Weights of a small mixture-of-experts language model, trained from scratch on English Wikipedia: 70.6M parameters, a shared expert of 64 neurons.
Below are experts of layer 6 (counted from 0) of a mixture-of-experts language model. Rows are named up (a neuron's input weights, with its number) and show model dimensions 0-191. Each number is 200 + 30 x the weight over its row's rms, rounded and kept within 0 to 999.
Before each expert's rows: "gets" lists some tokens that make up at least twice as much of what it gets as of all text. This comes from a sample of Wikipedia text that the model never trained on. Tokens count by the router's weight.

# expert 182
gets: " B", " P", " F", " C", "B", " M"
up0,166,234,216,188,222,192,215,225,200,202,200,197,205,177,195,164,164,169,146,172,181,230,212,184,217,128,214,181,202,150,163,192,176,172,195,242,181,189,175,150,163,223,222,166,185,210,183,194,188,198,175,183,153,256,147,187,189,139,213,140,182,271,251,170,197,244,236,171,224,236,199,231,204,222,213,225,240,223,183,242,228,178,229,179,176,198,178,178,211,242,206,200,185,169,177,188,169,241,204,222,261,209,188,242,222,162,190,191,216,178,239,213,246,176,213,180,175,175,216,156,236,188,213,138,220,205,238,190,218,200,190,188,188,200,204,217,164,179,241,193,246,237,158,146,220,208,269,168,212,196,220,163,201,180,178,175,232,179,177,254,149,152,141,195,158,192,214,230,208,210,167,151,205,219,181,194,175,177,193,202,192,231,147,186,167,256,154,173,168,247,123,187

# expert 109
gets: "-", "/", " \"", "\n", "–", " ("
up0,156,194,210,204,156,242,219,194,161,183,211,165,200,173,213,210,202,189,200,164,261,218,237,181,220,159,208,201,192,182,192,214,252,232,166,241,194,205,204,189,222,222,154,179,167,205,207,169,167,187,211,168,158,193,143,228,210,175,131,219,189,151,134,186,160,167,208,232,260,229,180,225,214,235,150,184,213,187,176,212,224,144,170,178,169,210,189,149,223,206,191,141,174,222,167,213,184,246,205,186,229,156,214,150,215,157,156,257,193,228,231,210,212,184,208,230,186,192,224,213,142,234,212,248,207,227,212,178,141,155,196,142,173,201,214,203,195,214,168,167,221,284,181,162,242,240,191,230,178,219,190,148,210,198,249,198,235,230,257,181,227,202,197,203,218,229,245,196,184,219,167,154,178,148,164,222,208,165,242,198,251,186,190,154,204,227,170,188,184,205,198,229

# expert 193
gets: " which", " who", " he", " that", " it", " It"
up4,225,143,199,219,165,282,237,191,149,165,180,219,235,181,242,222,190,203,197,187,261,238,215,202,218,164,214,169,215,197,167,206,239,237,195,225,169,176,232,169,219,191,172,196,208,184,158,206,211,209,239,225,256,166,211,202,166,190,223,205,132,200,203,247,186,209,149,262,210,213,251,194,218,212,213,188,234,155,201,176,186,244,244,225,189,137,225,266,149,220,189,240,217,192,235,300,227,200,183,176,170,234,171,175,191,234,200,245,196,203,215,252,187,217,196,201,151,186,223,198,220,209,211,213,241,248,216,207,221,160,201,239,260,174,173,168,224,160,224,228,211,213,225,222,171,185,229,258,264,182,173,262,194,195,172,222,166,227,161,192,180,184,159,174,170,230,224,216,202,170,208,183,214,238,214,189,224,165,203,198,172,198,148,200,213,179,198,182,156,188,189,182

# expert 43
gets: ".", "E", "N", "S", "D", "V"
up3,142,178,198,139,143,199,168,216,209,186,219,227,195,195,209,187,145,216,198,187,238,196,148,237,239,215,173,232,159,204,190,186,195,167,161,174,183,218,199,208,174,179,205,238,193,167,246,244,191,169,227,182,267,205,180,208,223,234,236,261,165,169,175,236,174,158,99,233,195,225,192,174,255,162,218,206,185,207,204,175,159,208,224,184,220,177,209,212,193,136,163,189,221,140,237,220,235,206,179,240,229,220,206,207,165,270,227,152,194,175,187,195,200,212,168,224,195,216,181,150,282,193,215,183,225,221,236,191,213,162,217,205,214,173,135,184,148,191,254,173,195,217,223,157,203,188,187,258,208,252,195,210,191,194,208,265,206,196,211,155,201,254,225,224,190,191,178,194,206,208,210,205,225,158,197,191,179,209,190,233,165,172,162,200,194,220,198,176,159,180,163,253

# expert 39
gets: " |", ":", ";", " /", " 0;", " –"
up1,201,198,193,211,225,185,216,229,138,247,220,189,188,197,255,263,228,167,177,221,155,203,216,161,157,167,186,176,190,274,181,189,200,222,191,168,189,182,153,214,199,161,188,234,218,226,166,212,165,184,202,193,237,217,173,204,177,186,195,243,216,135,216,250,187,210,171,201,221,215,209,162,141,160,155,179,217,201,130,180,174,218,174,204,231,209,179,201,194,181,206,190,223,206,226,222,219,227,179,193,252,204,217,136,185,187,134,166,227,218,194,208,224,184,157,241,204,197,143,230,181,144,183,161,150,168,235,141,235,164,209,206,182,197,213,196,216,201,215,211,269,213,206,136,193,204,213,237,160,225,230,250,144,140,247,184,204,189,174,200,244,276,182,164,230,176,207,204,204,217,219,173,240,176,180,184,244,207,187,163,214,216,160,222,201,192,204,133,233,198,188,222

# expert 67
gets: "S", " St", " U", " No", " D", " Dr"
up0,156,217,198,230,201,147,198,203,143,207,171,212,171,229,190,204,186,191,193,190,280,173,198,253,189,203,235,182,244,179,134,228,217,231,197,214,216,236,260,226,144,197,191,205,160,153,168,215,209,176,217,172,232,209,227,251,211,181,236,149,175,178,222,215,199,245,203,179,192,187,257,186,185,173,101,169,200,162,212,204,173,153,230,198,223,181,204,196,167,207,183,212,193,187,211,216,168,224,125,233,267,207,226,193,188,237,144,133,217,209,227,186,200,236,194,232,229,182,174,182,188,192,166,172,170,200,236,199,165,238,196,168,222,213,161,210,208,221,235,182,175,172,147,177,241,187,200,188,258,211,186,214,176,227,224,256,175,145,161,151,155,216,161,193,218,231,227,160,186,215,211,119,226,183,228,238,219,186,179,183,170,197,161,200,208,225,191,210,200,212,192,173

# expert 254
gets: "-", "S", "N", "D", " (", "C"
up1,166,147,236,243,194,254,144,254,213,211,188,187,178,196,257,180,182,235,167,200,194,199,202,173,172,184,244,160,183,225,161,203,176,238,159,209,177,260,187,159,230,177,205,169,193,189,183,151,217,218,216,185,165,155,196,239,220,201,225,271,241,192,176,167,192,134,190,201,217,244,213,234,174,192,206,200,129,220,200,238,185,173,248,258,193,205,229,201,188,232,173,238,208,280,205,185,207,206,187,179,190,194,173,170,287,184,240,186,237,200,196,235,184,233,222,201,194,248,147,171,147,190,225,243,202,226,241,192,192,164,211,221,235,212,190,162,194,221,193,233,248,200,245,241,205,195,162,204,231,146,146,218,235,140,208,197,217,212,170,201,145,205,172,213,168,162,198,174,217,205,258,211,219,189,218,193,221,237,176,180,198,191,216,186,201,160,227,169,174,187,205,234

# expert 139
gets: " S", " C", " E", " G", " M", " B"
up0,188,216,119,223,193,202,175,174,194,177,235,185,155,224,214,207,219,224,197,201,158,224,241,240,197,196,180,221,172,295,208,203,205,203,199,217,173,232,201,220,242,186,168,185,155,199,187,169,173,201,190,191,144,194,192,198,177,248,189,192,197,152,168,216,208,166,168,145,166,218,223,207,175,174,209,162,194,167,251,177,231,150,194,180,189,229,211,177,196,216,189,208,163,171,192,195,198,205,243,149,236,189,256,202,215,231,213,237,248,205,219,210,239,209,249,228,163,170,202,228,134,197,253,185,167,218,181,187,189,198,191,165,205,171,211,207,260,208,207,207,183,192,140,167,157,237,249,201,202,167,155,223,227,245,170,182,229,212,204,264,150,132,147,209,167,163,153,247,152,229,249,168,216,208,203,217,235,208,208,159,214,242,194,207,218,201,174,190,254,166,139,206